From a checkpoint of a small mixture-of-experts model trained on Wikipedia.
Size: width 512, vocabulary 50257, 106M parameters.
Experts: 32 experts in each of 8 layers, 112 SwiGLU neurons an expert, 4 picks a token, a sigmoid router, 4 empty slots to pick, a shared expert of 192 neurons.
Training: a variant of Adam for the experts, 425M tokens, 6484 steps.
Below are experts of layer 3 (counted from 0) of a mixture-of-experts language model. Rows are named router (the router's row for the expert), down (a neuron's output weights, with its number) and show model dimensions 448-511. Each number is 200 + 20 x the weight over its row's rms, rounded and kept within 0 to 999.
After each expert's rows: "raises" lists some tokens whose logits its average output raises strongly, later layers aside. This comes from a sample of Wikipedia text that the model never trained on.

# expert 5
router,200,200,217,233,171,183,199,230,184,224,188,177,186,184,211,169,190,182,194,210,202,169,184,148,200,185,214,203,201,249,184,193,168,193,197,208,192,182,204,202,209,203,226,203,181,197,191,164,207,207,206,239,215,198,265,215,148,183,171,219,161,201,208,174
down0,191,190,215,148,194,170,221,215,239,189,204,260,182,216,169,169,187,216,224,188,214,192,229,197,181,229,198,224,197,214,241,197,211,235,185,174,194,200,206,233,199,202,200,181,176,232,183,216,207,180,217,190,210,200,204,190,197,187,193,237,188,201,191,221
down1,210,226,163,193,202,183,206,216,240,184,213,191,219,162,186,196,223,183,208,205,249,214,213,189,217,227,195,200,190,180,216,201,191,180,210,182,170,190,228,249,198,222,210,195,176,191,180,227,200,233,216,224,186,215,209,199,216,198,204,198,185,239,206,223
down2,208,172,190,185,212,227,155,179,218,195,237,227,159,182,212,205,178,220,180,187,170,204,212,203,165,201,177,211,222,188,175,208,195,195,180,205,225,191,197,189,181,182,185,227,181,211,227,182,233,209,184,164,191,236,225,225,207,225,175,215,197,189,217,204
down3,191,195,193,231,219,222,180,208,214,228,182,194,193,214,221,174,229,168,214,209,162,219,174,176,219,186,192,215,205,192,202,173,190,174,214,199,210,209,239,199,216,191,221,183,215,159,181,191,180,192,207,171,225,183,216,193,206,199,240,246,230,188,212,220
down4,194,214,205,230,227,238,195,204,203,220,184,191,194,199,231,174,179,203,196,196,179,194,200,220,205,162,201,204,225,182,176,239,201,196,223,206,221,209,204,212,227,185,205,184,189,233,208,188,185,156,161,214,202,156,260,188,215,190,179,199,179,207,198,162
down5,196,189,190,210,186,190,243,187,223,238,204,193,210,207,197,223,207,198,182,191,218,175,192,226,185,213,182,225,197,225,207,168,211,182,182,193,199,201,196,163,192,197,212,204,253,201,191,212,223,226,207,202,194,169,205,190,172,193,231,195,203,147,213,193
down6,168,225,184,185,179,206,214,217,223,173,228,198,191,212,218,212,228,210,224,237,241,206,213,194,167,189,188,180,193,195,212,227,199,228,233,215,234,227,183,231,220,188,238,188,200,202,201,198,236,189,235,212,171,217,246,174,208,183,215,188,216,167,204,191
down7,200,178,203,214,201,205,160,204,233,202,223,217,221,240,205,185,196,211,173,161,208,161,212,188,210,223,215,198,216,203,181,199,195,165,181,181,219,145,197,186,200,233,208,134,204,203,175,195,195,172,203,233,215,196,200,178,197,206,190,182,186,226,216,214
down8,209,240,205,203,192,194,208,206,225,185,220,178,229,206,204,220,199,173,203,170,200,193,227,210,210,196,193,176,217,184,214,226,166,188,190,189,216,192,176,232,184,205,216,183,172,232,210,205,207,179,218,197,203,189,217,196,185,201,213,171,194,208,165,207
down9,202,182,192,174,161,201,257,157,199,211,228,247,209,210,202,232,183,178,193,215,202,178,240,225,191,224,200,205,229,214,174,158,220,228,177,179,202,226,198,185,171,196,206,221,212,212,198,200,218,188,221,247,235,169,199,194,207,171,217,184,168,200,193,193
down10,226,248,205,226,225,185,174,251,182,202,203,185,189,178,190,209,229,180,226,243,166,176,206,164,172,176,158,193,196,193,181,197,165,201,228,205,216,229,176,209,208,166,197,195,195,177,178,200,193,209,217,203,177,198,205,188,217,238,199,192,227,211,168,183
down11,211,168,199,216,205,184,219,209,200,171,214,179,239,172,226,182,247,193,198,207,172,223,260,220,188,202,198,195,154,158,202,219,177,233,193,196,170,251,206,159,192,217,212,208,191,215,211,185,163,192,217,204,186,181,193,230,201,188,185,248,200,214,205,179
raises: ",", " and", " in"

# expert 1
router,201,220,264,153,169,207,207,199,195,235,209,205,207,202,213,154,228,199,200,184,214,196,173,204,185,191,182,220,198,175,165,201,197,216,196,215,162,203,208,164,203,210,210,212,181,216,236,227,193,189,218,184,208,233,200,232,205,183,202,233,181,213,215,207
down0,205,188,183,188,196,191,164,216,200,164,180,223,216,204,205,202,202,228,221,204,168,227,174,220,206,218,205,194,175,188,198,207,228,225,205,171,188,223,157,227,202,178,197,182,165,216,194,190,160,169,209,227,185,162,192,192,224,225,199,176,196,224,191,162
down1,185,186,235,188,211,210,208,210,208,220,191,187,189,235,242,230,179,210,252,216,208,132,222,219,158,214,189,222,211,175,220,211,192,180,192,209,183,206,199,187,197,186,234,196,208,225,208,203,194,199,153,182,223,196,226,198,244,197,178,229,221,221,169,214
down2,165,189,176,215,194,207,218,248,161,189,172,172,175,168,215,208,199,208,206,200,199,207,175,182,189,178,182,204,193,248,219,203,174,223,203,177,147,190,210,193,193,218,241,188,166,229,211,227,191,209,169,186,189,186,166,190,207,198,229,220,179,194,200,184
down3,178,162,210,222,203,192,221,222,193,208,188,217,211,212,173,205,181,198,188,174,200,184,233,200,217,209,179,203,181,228,206,170,199,203,204,183,190,196,200,214,218,221,203,201,177,173,183,171,177,245,185,217,192,206,186,220,210,247,221,197,178,201,204,149
down4,216,193,168,245,209,221,213,205,143,174,186,199,222,197,195,185,205,214,192,179,242,209,187,211,233,196,185,218,210,256,206,218,179,205,189,204,184,236,221,176,196,212,185,216,198,175,186,216,161,188,178,192,207,240,213,189,189,204,212,197,217,168,181,187
down5,220,210,217,198,229,235,221,160,204,198,212,191,230,190,196,209,211,188,198,175,229,195,193,175,203,141,240,215,225,182,186,196,169,187,177,236,208,209,227,188,189,200,181,221,187,169,176,195,193,200,211,194,184,204,232,190,183,165,225,206,217,187,217,211
down6,175,199,192,181,214,163,188,188,215,207,210,233,196,200,194,186,210,188,198,214,203,204,226,172,174,197,218,199,212,208,183,212,233,211,218,229,167,168,233,215,206,162,214,177,180,163,205,211,195,180,185,198,241,196,197,194,247,203,161,237,216,206,189,201
down7,208,189,188,229,232,219,163,189,169,152,191,177,209,202,207,224,199,209,184,176,207,177,191,212,210,188,211,178,187,200,172,180,184,232,177,202,227,179,212,225,205,221,178,218,211,196,171,193,206,219,185,201,212,191,198,228,202,202,218,184,194,203,214,204
down8,209,191,174,236,191,173,183,179,213,205,229,189,170,185,233,188,193,185,242,200,240,213,188,194,154,206,161,222,191,191,203,218,228,188,217,194,182,201,194,208,190,247,195,180,213,196,191,192,198,213,183,215,186,190,176,180,237,191,219,214,206,234,190,187
down9,218,178,206,149,244,203,175,213,170,211,218,218,188,189,200,223,190,201,199,197,191,239,194,203,147,214,193,205,200,175,202,213,145,195,211,194,187,176,180,211,177,180,208,191,201,191,200,191,265,192,189,190,199,221,216,218,152,218,218,206,206,195,170,192
down10,218,201,237,223,201,231,174,235,205,189,209,198,226,192,193,244,243,193,219,187,189,193,193,168,170,219,231,197,192,190,215,190,208,204,167,210,269,187,202,186,212,233,164,173,206,224,216,199,218,174,223,173,186,209,215,206,190,197,209,211,201,241,197,192
down11,176,213,228,206,213,185,195,213,175,202,181,223,210,203,195,161,220,202,205,198,232,201,220,172,225,166,203,198,210,190,172,222,225,231,188,221,225,194,193,199,249,223,217,173,206,167,174,198,211,156,195,172,218,196,208,198,211,197,204,172,181,196,215,207
raises: " to", " (", ",", "-"

# expert 0
router,160,187,225,176,192,178,190,223,194,207,190,168,160,201,195,161,213,184,208,182,191,204,221,220,180,167,234,239,198,161,216,228,213,211,195,201,211,175,216,186,203,208,175,196,204,208,193,198,207,191,260,175,212,228,199,174,172,167,230,180,195,203,206,190
down0,205,181,243,215,201,205,216,207,229,210,237,197,226,194,192,161,192,190,222,211,216,231,181,188,218,238,216,248,191,202,192,193,228,233,218,197,233,213,170,216,206,244,197,173,191,224,190,230,188,180,215,177,184,205,209,224,210,180,207,221,214,173,188,166
down1,220,228,221,195,217,178,217,166,227,201,205,191,198,226,231,201,172,203,185,197,211,238,240,208,206,165,185,183,163,186,184,231,150,225,193,201,171,207,202,188,196,238,223,187,211,196,196,203,201,202,199,180,209,207,172,220,194,163,211,172,174,200,192,163
down2,191,166,193,195,199,203,198,219,199,186,211,233,253,203,210,230,221,204,181,182,148,200,190,206,191,216,201,211,178,201,211,192,194,227,190,223,219,201,201,185,172,192,156,217,190,198,216,184,244,234,241,203,171,213,195,173,187,208,209,196,223,180,190,190
down3,186,204,192,182,210,201,222,153,204,198,194,199,183,197,216,213,194,216,169,191,207,234,208,201,232,172,195,199,207,211,225,200,191,205,207,220,231,200,207,198,199,208,203,202,200,208,216,201,215,223,181,192,171,199,194,207,209,203,210,172,226,165,211,205
down4,210,194,192,195,207,209,149,188,204,173,199,210,184,182,211,236,175,180,206,220,206,229,213,226,159,191,239,212,158,232,221,187,203,235,173,152,214,232,185,212,231,167,181,193,167,182,192,235,178,209,181,181,232,180,196,178,196,246,196,224,205,186,191,179
down5,194,203,200,188,180,156,156,209,171,200,177,191,210,204,213,185,168,193,193,187,207,220,172,209,200,222,242,194,185,195,213,203,170,202,192,223,168,233,214,226,205,212,190,186,217,212,177,214,203,180,194,240,189,202,174,212,204,198,181,178,186,189,178,184
down6,203,212,187,215,212,176,175,210,227,218,216,187,151,187,186,215,186,206,153,192,183,221,171,216,190,199,150,189,193,195,197,215,190,195,173,197,226,206,208,169,227,173,198,144,207,180,191,197,194,200,176,204,183,238,188,233,208,207,175,245,207,227,207,151
down7,188,188,200,194,201,227,209,195,193,247,188,202,208,201,209,221,195,213,201,187,212,187,211,196,209,195,198,194,207,204,173,200,179,184,238,201,221,216,207,207,188,221,234,150,164,199,199,228,178,169,202,200,183,186,244,172,129,201,171,220,229,174,220,201
down8,167,210,216,189,221,161,190,201,199,213,170,189,169,187,196,203,194,206,247,188,193,232,219,178,200,204,205,204,222,218,190,200,245,230,193,221,217,212,171,237,225,172,192,201,201,181,195,218,180,184,218,195,217,197,204,207,199,197,204,207,241,187,194,165
down9,217,205,230,200,196,206,198,234,197,190,232,202,185,216,210,211,219,187,189,198,169,190,200,173,213,186,214,182,190,220,195,214,205,208,232,210,213,213,177,173,222,209,187,182,216,203,172,200,177,178,172,221,221,208,198,207,230,192,225,197,213,229,192,226
down10,210,200,182,188,209,215,203,209,224,176,236,203,221,218,227,165,209,201,219,195,230,188,203,206,205,185,195,179,172,205,192,194,200,237,166,154,204,188,214,194,181,224,199,193,221,195,199,206,178,190,191,205,217,183,183,180,189,200,189,228,209,194,180,205
down11,187,205,197,221,204,156,201,207,171,204,212,192,206,212,188,225,223,243,213,201,212,205,207,197,185,209,189,178,224,160,187,207,214,151,193,182,220,211,188,197,217,197,193,191,237,199,198,160,225,203,226,235,184,222,210,179,180,217,186,198,183,235,178,173
raises: " and", " in", " to", ",", " with", " from"

# expert 3
router,170,207,225,206,186,197,213,232,182,203,212,239,206,239,201,233,223,188,184,199,189,246,172,197,216,184,181,194,205,201,205,215,195,213,194,174,173,208,215,199,226,177,214,213,228,194,186,204,194,194,207,196,214,174,216,230,192,171,195,200,198,235,192,187
down0,159,201,216,203,217,209,170,187,198,218,221,204,213,210,215,187,191,238,179,221,183,163,229,224,224,230,229,201,226,199,182,207,179,172,186,189,212,183,197,230,192,212,191,206,208,225,185,181,219,181,182,218,198,188,226,215,224,208,192,216,209,202,202,174
down1,188,181,219,197,203,223,166,188,189,175,231,214,193,170,166,218,226,173,184,223,209,203,213,187,195,206,213,235,169,196,175,203,202,215,195,196,218,216,184,199,176,232,233,159,222,154,186,207,212,186,217,227,201,196,204,222,211,181,156,199,190,184,219,197
down2,212,221,179,182,234,224,227,192,175,190,186,228,176,201,183,200,188,217,208,168,191,192,217,244,211,178,193,156,215,207,236,195,227,178,203,194,188,173,227,190,170,203,204,198,233,168,197,218,222,209,176,235,202,164,203,214,212,179,187,229,201,193,191,204
down3,160,225,190,179,191,172,210,199,232,204,197,198,186,211,208,190,184,190,198,196,199,188,230,242,197,205,244,205,184,202,219,231,172,170,209,199,202,193,184,207,189,194,209,202,206,179,201,200,198,236,188,230,214,193,204,193,243,220,211,193,187,190,234,186
down4,222,189,212,204,175,209,195,209,174,180,183,170,187,204,190,196,204,171,206,188,170,223,183,173,182,180,183,187,203,220,199,206,238,207,200,188,213,203,187,180,199,243,182,205,195,260,217,204,196,226,229,201,187,171,216,205,210,183,159,213,196,163,176,209
down5,173,203,212,187,209,182,211,194,209,223,214,199,198,223,220,191,185,155,180,221,217,159,198,228,161,207,194,210,194,187,210,223,202,183,165,222,222,199,203,161,204,237,170,203,196,184,186,206,215,237,195,204,181,197,180,198,206,199,209,189,200,198,223,209
down6,217,200,230,198,227,228,179,191,189,177,197,236,182,222,220,209,204,236,193,235,191,202,209,183,190,198,245,217,199,212,236,213,212,193,185,219,252,169,198,232,201,199,205,201,202,213,197,200,213,238,175,189,199,188,192,136,180,197,199,195,169,204,181,224
down7,203,197,192,205,214,188,176,177,229,190,172,224,183,165,221,186,188,193,211,194,180,202,197,147,202,209,200,216,215,207,157,167,176,195,215,183,192,194,186,216,208,248,176,175,186,172,211,223,213,204,187,192,185,192,200,198,222,208,234,195,200,215,204,212
down8,211,181,187,235,173,171,205,224,208,217,214,208,190,197,184,193,192,204,182,201,203,198,205,227,195,213,229,188,230,197,192,201,178,198,158,184,226,187,221,201,188,182,206,212,169,199,180,227,196,174,201,231,179,214,213,222,218,188,181,207,198,202,209,201
down9,205,183,213,205,211,211,193,201,203,205,190,232,234,190,211,162,222,200,198,161,232,193,213,194,181,215,220,190,240,192,190,176,202,195,238,200,187,204,178,225,182,199,248,216,185,194,214,238,226,175,167,225,189,218,207,203,182,210,196,208,189,220,180,201
down10,190,211,162,188,173,174,188,200,180,201,191,179,177,166,205,230,150,201,226,182,180,196,209,203,216,207,198,219,196,217,200,222,217,184,196,220,162,196,199,241,173,163,154,214,202,206,215,205,209,188,205,179,193,210,195,213,202,228,201,190,196,190,196,139
down11,215,218,211,237,207,175,183,218,181,226,197,199,163,201,184,183,194,212,201,209,214,177,243,234,166,187,200,197,204,205,199,217,203,217,202,187,231,221,212,193,199,199,171,213,206,151,202,239,202,241,188,187,183,188,196,157,190,206,203,179,160,186,181,213
raises: " the", " his", " their", " this", " a", " her"

# expert 6
router,175,191,207,210,193,206,203,202,194,195,208,205,191,192,231,223,211,185,169,195,212,196,151,195,211,184,211,194,177,183,214,225,176,188,218,200,190,202,169,218,219,187,200,216,198,204,200,218,204,216,227,200,190,211,182,223,204,182,185,209,148,207,224,189
down0,198,208,240,193,190,218,202,179,199,206,217,203,193,208,189,207,189,195,196,183,199,202,215,230,207,200,189,193,216,179,194,166,194,235,225,192,209,181,201,182,225,202,198,156,236,181,172,196,210,199,274,185,231,188,185,231,175,223,199,226,188,228,231,200
down1,204,192,168,184,184,208,187,226,212,206,198,195,190,205,183,244,196,234,163,209,172,197,219,203,222,183,225,188,196,192,202,153,221,213,207,176,196,182,185,186,194,190,204,208,192,216,200,182,232,215,197,183,189,209,164,240,206,216,194,205,204,216,179,196
down2,232,206,180,180,180,183,219,203,199,203,241,192,178,187,203,169,238,196,210,213,220,239,214,176,196,191,172,204,210,196,210,203,235,217,212,182,204,168,218,213,197,225,213,225,198,195,212,216,206,193,191,209,233,178,160,188,190,187,215,207,215,176,188,214
down3,204,210,203,171,195,217,204,194,228,207,164,208,209,198,215,197,217,226,166,221,237,231,182,188,230,202,191,226,207,204,214,217,206,176,219,178,191,206,223,238,193,214,229,151,204,212,197,221,225,185,245,176,162,199,208,214,214,188,211,189,180,203,208,215
down4,183,184,191,185,257,214,211,234,196,178,168,220,171,159,217,193,188,144,189,190,208,201,208,219,165,187,195,167,206,202,229,183,179,190,199,185,212,198,184,214,179,222,255,210,193,215,169,181,203,205,206,204,195,195,211,222,196,180,185,225,236,199,187,243
down5,213,222,207,209,179,187,173,258,217,217,175,191,198,211,233,198,181,178,187,200,219,195,196,214,215,184,215,198,183,192,192,204,186,202,212,204,202,191,194,207,208,160,185,184,246,182,176,227,182,188,178,191,221,201,207,223,240,191,202,189,221,199,175,171
down6,209,205,183,189,190,181,154,192,209,155,206,163,218,215,206,187,224,173,189,193,227,233,232,167,233,215,218,196,180,207,156,208,193,187,200,202,173,195,212,186,209,197,219,226,164,218,211,183,185,189,195,203,190,207,207,199,185,179,216,173,180,210,212,190
down7,203,208,169,209,209,179,198,173,198,207,216,220,182,200,208,212,214,180,194,220,210,205,167,182,201,181,194,179,177,223,211,180,194,177,201,185,191,252,201,160,204,208,235,175,225,188,201,176,177,200,209,200,182,180,192,201,203,196,203,190,247,207,198,201
down8,196,196,172,169,217,223,191,209,172,187,198,207,188,180,202,198,204,163,221,217,226,202,228,174,220,191,243,216,217,176,194,147,184,189,206,192,179,236,179,215,191,206,204,191,161,229,205,213,171,251,205,215,222,173,200,183,202,179,213,217,214,207,215,214
down9,203,204,173,207,188,198,210,190,192,203,188,176,239,207,186,202,204,201,225,181,200,197,199,192,210,188,239,207,204,201,184,231,196,201,209,221,204,238,227,233,206,208,185,206,223,211,223,172,195,193,177,232,207,195,171,179,218,172,175,218,188,192,183,192
down10,202,205,196,179,194,244,227,213,219,191,226,181,215,198,150,186,176,193,187,189,202,154,209,215,217,215,197,206,210,172,167,204,202,196,196,193,193,203,185,161,208,235,170,192,195,154,172,186,216,153,233,212,239,238,222,210,193,211,207,202,210,181,231,208
down11,209,209,198,175,183,183,199,245,216,210,172,219,208,170,187,185,190,203,213,197,214,217,179,193,199,202,212,199,210,189,220,208,198,207,199,212,237,167,233,243,172,224,245,180,198,238,228,245,217,218,226,203,198,197,181,203,168,222,226,208,169,209,192,214
raises: " in", ".", ",", " and", " (", " |"

# expert 8
router,201,189,190,207,175,205,170,223,191,221,203,180,177,171,192,157,185,187,212,208,205,180,177,158,202,186,190,200,193,184,186,210,194,209,196,201,221,212,212,200,194,199,241,221,186,202,207,215,194,230,194,210,177,193,215,219,219,180,213,221,172,233,210,204
down0,207,215,174,189,202,224,194,220,174,197,200,204,183,180,193,202,186,202,206,189,195,212,202,167,200,200,208,171,230,189,202,155,189,203,212,192,210,218,256,196,207,185,196,223,214,182,193,183,190,170,172,240,214,195,220,221,189,212,179,202,194,243,199,175
down1,225,198,193,222,183,234,192,237,201,200,200,165,171,213,192,220,193,197,254,217,227,164,210,185,203,211,188,212,180,191,194,191,223,219,221,202,187,237,204,166,199,211,175,189,180,212,181,211,202,212,190,206,203,224,215,198,200,215,187,238,207,197,205,208
down2,171,204,176,198,205,213,173,164,202,195,228,204,208,218,230,177,191,182,207,229,188,212,172,238,192,245,205,195,207,199,209,203,192,174,173,203,185,202,188,182,201,193,185,187,189,214,177,203,193,206,193,177,220,219,197,219,206,181,194,196,197,211,191,187
down3,211,216,206,208,163,198,205,176,205,177,210,230,165,221,193,212,208,217,203,182,230,215,248,195,231,201,197,203,188,209,198,182,206,213,199,220,237,232,172,190,203,214,180,218,201,212,246,186,196,203,199,220,211,193,190,209,211,181,190,197,229,218,218,189
down4,200,211,229,176,228,228,186,192,226,198,223,211,176,175,218,184,189,197,187,166,190,214,209,182,200,181,220,212,199,223,179,184,184,189,195,177,190,194,165,184,233,193,159,186,172,241,203,203,226,200,237,230,210,201,205,188,175,208,221,210,173,188,220,178
down5,196,234,201,227,247,186,205,197,183,182,191,215,184,195,201,174,229,204,238,170,168,181,228,220,195,200,196,204,214,164,182,204,198,242,209,200,215,217,179,188,249,179,158,206,174,241,202,188,203,195,209,205,179,217,188,203,186,212,206,215,188,195,173,193
down6,203,219,174,211,211,195,185,191,212,185,178,229,202,198,219,208,203,221,160,189,194,190,226,218,169,222,204,212,208,208,240,196,229,248,205,220,165,207,206,157,196,192,186,195,227,215,206,177,224,196,203,225,145,215,208,213,210,209,201,203,212,183,219,188
down7,208,194,199,209,194,202,191,172,183,200,179,219,164,220,201,244,225,204,187,196,197,233,230,235,226,217,199,227,204,187,226,195,239,205,191,196,240,185,183,205,189,206,221,224,183,156,237,187,217,230,232,198,204,211,185,245,206,190,193,226,218,215,170,216
down8,229,165,181,185,144,202,182,220,196,201,207,193,241,222,235,219,210,202,229,211,170,213,191,191,150,193,223,197,203,196,176,215,207,183,180,220,183,166,210,234,201,194,213,213,186,195,201,186,231,235,143,184,198,214,211,189,213,218,173,212,206,203,216,204
down9,215,198,202,200,213,206,194,198,188,191,228,194,203,204,220,222,239,173,203,155,203,200,218,197,204,187,194,188,192,179,178,204,184,192,172,198,204,207,173,208,212,205,207,195,249,201,177,224,215,231,195,160,259,180,191,175,195,159,211,194,206,195,230,219
down10,260,234,182,209,158,214,178,206,187,181,223,196,232,220,212,214,179,204,180,167,196,206,185,205,228,209,204,188,180,198,210,198,218,186,213,184,208,193,174,245,227,224,203,206,218,215,202,195,190,182,188,249,225,197,215,230,169,205,216,177,209,191,206,187
down11,187,213,191,192,178,198,212,208,217,169,176,192,164,196,204,156,189,168,184,215,197,198,175,213,233,182,203,195,177,164,217,158,204,164,187,206,202,199,198,193,219,187,179,187,181,191,192,190,191,195,218,210,164,214,210,197,183,206,204,183,185,210,199,184
raises: " of", "'", " in", ",", " from", " on"

# expert 14
router,194,214,206,213,177,179,209,232,227,200,203,184,183,214,206,199,191,194,186,204,196,176,223,235,188,201,223,215,200,193,211,206,155,175,204,215,195,206,167,173,198,171,209,201,188,178,211,190,187,196,232,175,208,186,236,273,135,176,200,196,158,206,197,169
down0,222,186,193,206,191,176,209,216,209,218,203,203,186,196,214,226,196,169,148,180,190,163,182,222,198,219,187,180,210,208,173,202,195,231,201,195,182,228,202,166,189,238,190,210,199,193,225,219,220,192,201,242,176,174,206,213,207,175,182,181,203,215,209,182
down1,205,210,206,187,157,187,203,196,208,210,222,233,208,211,215,202,208,173,214,201,166,216,188,204,194,248,193,211,164,184,218,252,222,224,235,205,197,198,224,204,213,233,185,196,215,179,217,234,206,185,163,222,175,219,215,198,203,221,225,187,174,206,245,220
down2,197,223,199,224,184,211,198,171,190,133,187,208,168,214,198,183,204,199,204,175,209,204,194,202,199,200,196,194,236,205,200,210,210,168,207,180,244,211,155,189,172,166,168,209,174,207,235,195,180,204,226,183,206,209,193,174,203,231,215,181,221,207,171,192
down3,162,205,200,240,211,187,227,202,199,172,168,179,214,222,196,234,211,222,191,212,223,230,216,172,167,185,214,195,200,191,187,193,182,227,195,162,210,215,202,157,200,222,227,200,183,190,230,178,185,177,224,202,204,194,181,175,193,201,213,195,223,218,182,209
down4,203,208,224,204,202,183,200,218,207,207,210,183,188,229,213,179,169,182,181,175,243,194,176,182,209,176,209,228,186,202,257,235,172,204,217,217,187,178,204,180,246,207,179,180,245,193,178,182,214,153,178,197,205,175,181,223,226,207,194,170,186,191,199,185
down5,189,201,198,241,206,178,189,180,214,206,172,181,217,216,199,193,184,244,184,217,215,250,217,183,150,195,232,198,199,203,221,240,215,200,208,209,177,185,199,224,166,225,239,210,178,187,228,180,174,218,198,183,197,195,191,155,213,217,209,188,223,181,190,199
down6,181,184,190,198,179,185,209,185,218,195,227,218,201,168,223,207,205,213,195,184,187,238,201,190,170,205,221,204,196,185,215,225,190,229,227,211,207,205,197,186,215,209,245,193,215,191,216,223,228,207,200,203,175,222,183,200,206,181,194,212,223,231,211,190
down7,203,185,164,184,195,203,173,213,176,184,197,227,219,198,182,223,213,190,224,197,248,200,204,185,217,203,199,187,197,176,197,196,173,191,246,190,195,213,215,185,168,171,182,218,225,201,187,193,178,187,166,209,200,203,195,180,209,189,257,189,252,193,236,213
down8,202,190,187,193,191,206,228,238,191,206,230,212,205,156,172,159,227,195,227,185,196,199,175,215,150,186,197,186,237,197,185,196,199,219,177,186,201,199,219,202,169,228,215,204,183,232,247,185,203,210,209,214,175,214,187,171,214,213,230,206,213,195,192,180
down9,203,212,186,188,175,185,194,204,248,201,205,255,203,221,189,180,186,201,205,196,215,173,207,194,182,197,239,198,199,167,210,187,223,172,178,171,178,190,193,221,171,202,169,209,165,194,207,205,196,154,208,188,175,185,249,174,216,202,198,181,208,212,191,196
down10,203,207,230,203,204,225,188,208,207,212,213,218,217,200,181,200,182,194,206,154,227,179,172,208,182,202,167,168,216,180,234,219,221,169,156,210,181,190,164,224,200,240,226,195,204,213,185,230,240,192,198,204,222,198,236,204,187,186,193,188,200,181,191,202
down11,211,219,205,218,236,189,201,215,221,198,198,241,157,207,209,234,225,221,195,193,201,211,192,192,195,207,179,183,177,179,204,183,205,179,172,193,207,203,214,179,198,217,179,176,262,207,186,205,210,195,192,156,173,238,200,186,235,212,202,196,208,190,228,237
raises: " (", " and", ",", " in", " –"

# expert 12
router,146,213,190,221,195,175,201,194,216,166,191,197,203,178,190,214,213,160,196,185,197,202,165,181,208,189,196,161,168,163,195,227,179,217,186,247,212,222,182,193,177,187,181,234,167,209,203,210,194,201,232,170,198,190,157,211,223,165,185,209,139,231,219,186
down0,189,196,228,206,213,207,171,193,211,201,209,182,208,233,197,235,179,200,221,206,208,217,199,212,218,253,159,195,215,172,213,211,226,177,216,190,171,215,244,188,189,205,219,198,215,211,200,228,184,228,184,188,204,196,214,205,185,197,210,224,212,200,177,200
down1,205,197,206,181,186,200,225,184,206,250,198,175,201,233,149,172,173,205,218,238,204,203,209,225,200,205,203,184,235,208,229,187,195,220,182,207,243,207,224,198,195,209,187,202,211,177,169,196,173,171,201,213,188,224,215,221,194,231,173,190,215,218,234,200
down2,166,214,178,176,216,191,177,192,218,186,190,194,193,200,242,239,171,181,243,195,192,218,248,228,178,231,183,187,223,218,205,171,200,173,173,203,178,170,202,197,205,189,203,183,204,187,194,180,189,239,229,185,205,203,155,206,224,192,202,182,188,197,219,222
down3,222,217,225,189,195,192,193,218,212,193,184,182,200,150,178,223,187,170,200,181,183,201,182,168,184,211,200,192,196,210,213,195,162,199,212,186,214,189,192,141,202,222,198,176,193,199,214,202,201,209,186,205,182,224,197,199,223,241,198,248,187,186,218,188
down4,235,188,198,241,208,213,222,183,198,184,223,172,227,190,158,223,205,199,219,185,211,199,227,210,239,152,214,226,204,219,186,206,212,178,246,195,197,174,209,166,183,236,207,212,179,192,210,213,197,184,192,216,182,175,251,194,199,230,209,179,224,186,182,192
down5,235,188,209,203,188,176,192,208,242,189,195,224,174,207,204,171,183,178,196,204,176,211,203,180,234,188,217,238,190,235,210,228,215,192,194,212,180,222,226,219,182,188,210,243,198,231,193,228,220,204,224,236,225,191,196,226,222,181,183,203,194,231,150,212
down6,211,178,198,205,204,141,194,217,240,193,221,215,212,175,193,175,202,205,201,165,197,211,207,208,165,177,229,227,179,199,206,184,198,179,196,203,217,205,218,165,204,231,236,195,200,202,207,180,220,205,171,216,192,231,206,190,218,191,194,189,192,231,166,216
down7,174,211,237,211,214,198,177,217,213,204,176,222,196,172,231,190,203,188,215,209,229,219,224,185,182,198,185,233,218,209,217,198,184,211,196,219,213,238,219,189,216,206,222,206,207,181,219,195,213,182,171,207,214,195,192,179,171,200,199,191,201,193,212,195
down8,228,232,155,211,213,177,194,195,179,208,205,147,198,209,195,220,230,208,195,195,182,201,228,216,212,199,213,222,199,215,221,199,176,171,235,150,212,196,207,211,191,202,209,165,211,191,215,162,215,227,184,189,184,212,193,200,197,198,207,172,226,222,231,170
down9,191,224,203,202,213,211,198,200,203,158,206,200,207,183,205,205,224,200,190,166,210,187,232,174,184,186,164,194,194,174,193,180,198,232,219,194,188,176,205,199,192,218,212,220,186,157,205,162,221,177,232,231,197,216,252,226,220,174,168,216,215,203,232,182
down10,171,199,232,223,191,209,231,196,206,193,195,193,217,225,173,208,191,174,182,187,188,178,205,232,217,230,162,194,170,206,186,239,201,192,187,160,184,215,227,210,181,182,187,206,199,233,195,227,188,201,189,219,215,186,175,219,186,155,208,222,199,201,149,208
down11,228,186,212,196,196,232,175,189,169,216,180,204,211,200,190,202,186,201,218,200,220,189,219,228,223,165,181,214,184,207,168,230,185,167,214,228,242,195,172,185,191,196,189,181,189,200,206,215,204,201,180,219,227,220,193,192,180,211,183,194,205,182,242,196
raises: " and", ",", " to", " of", " (", "/"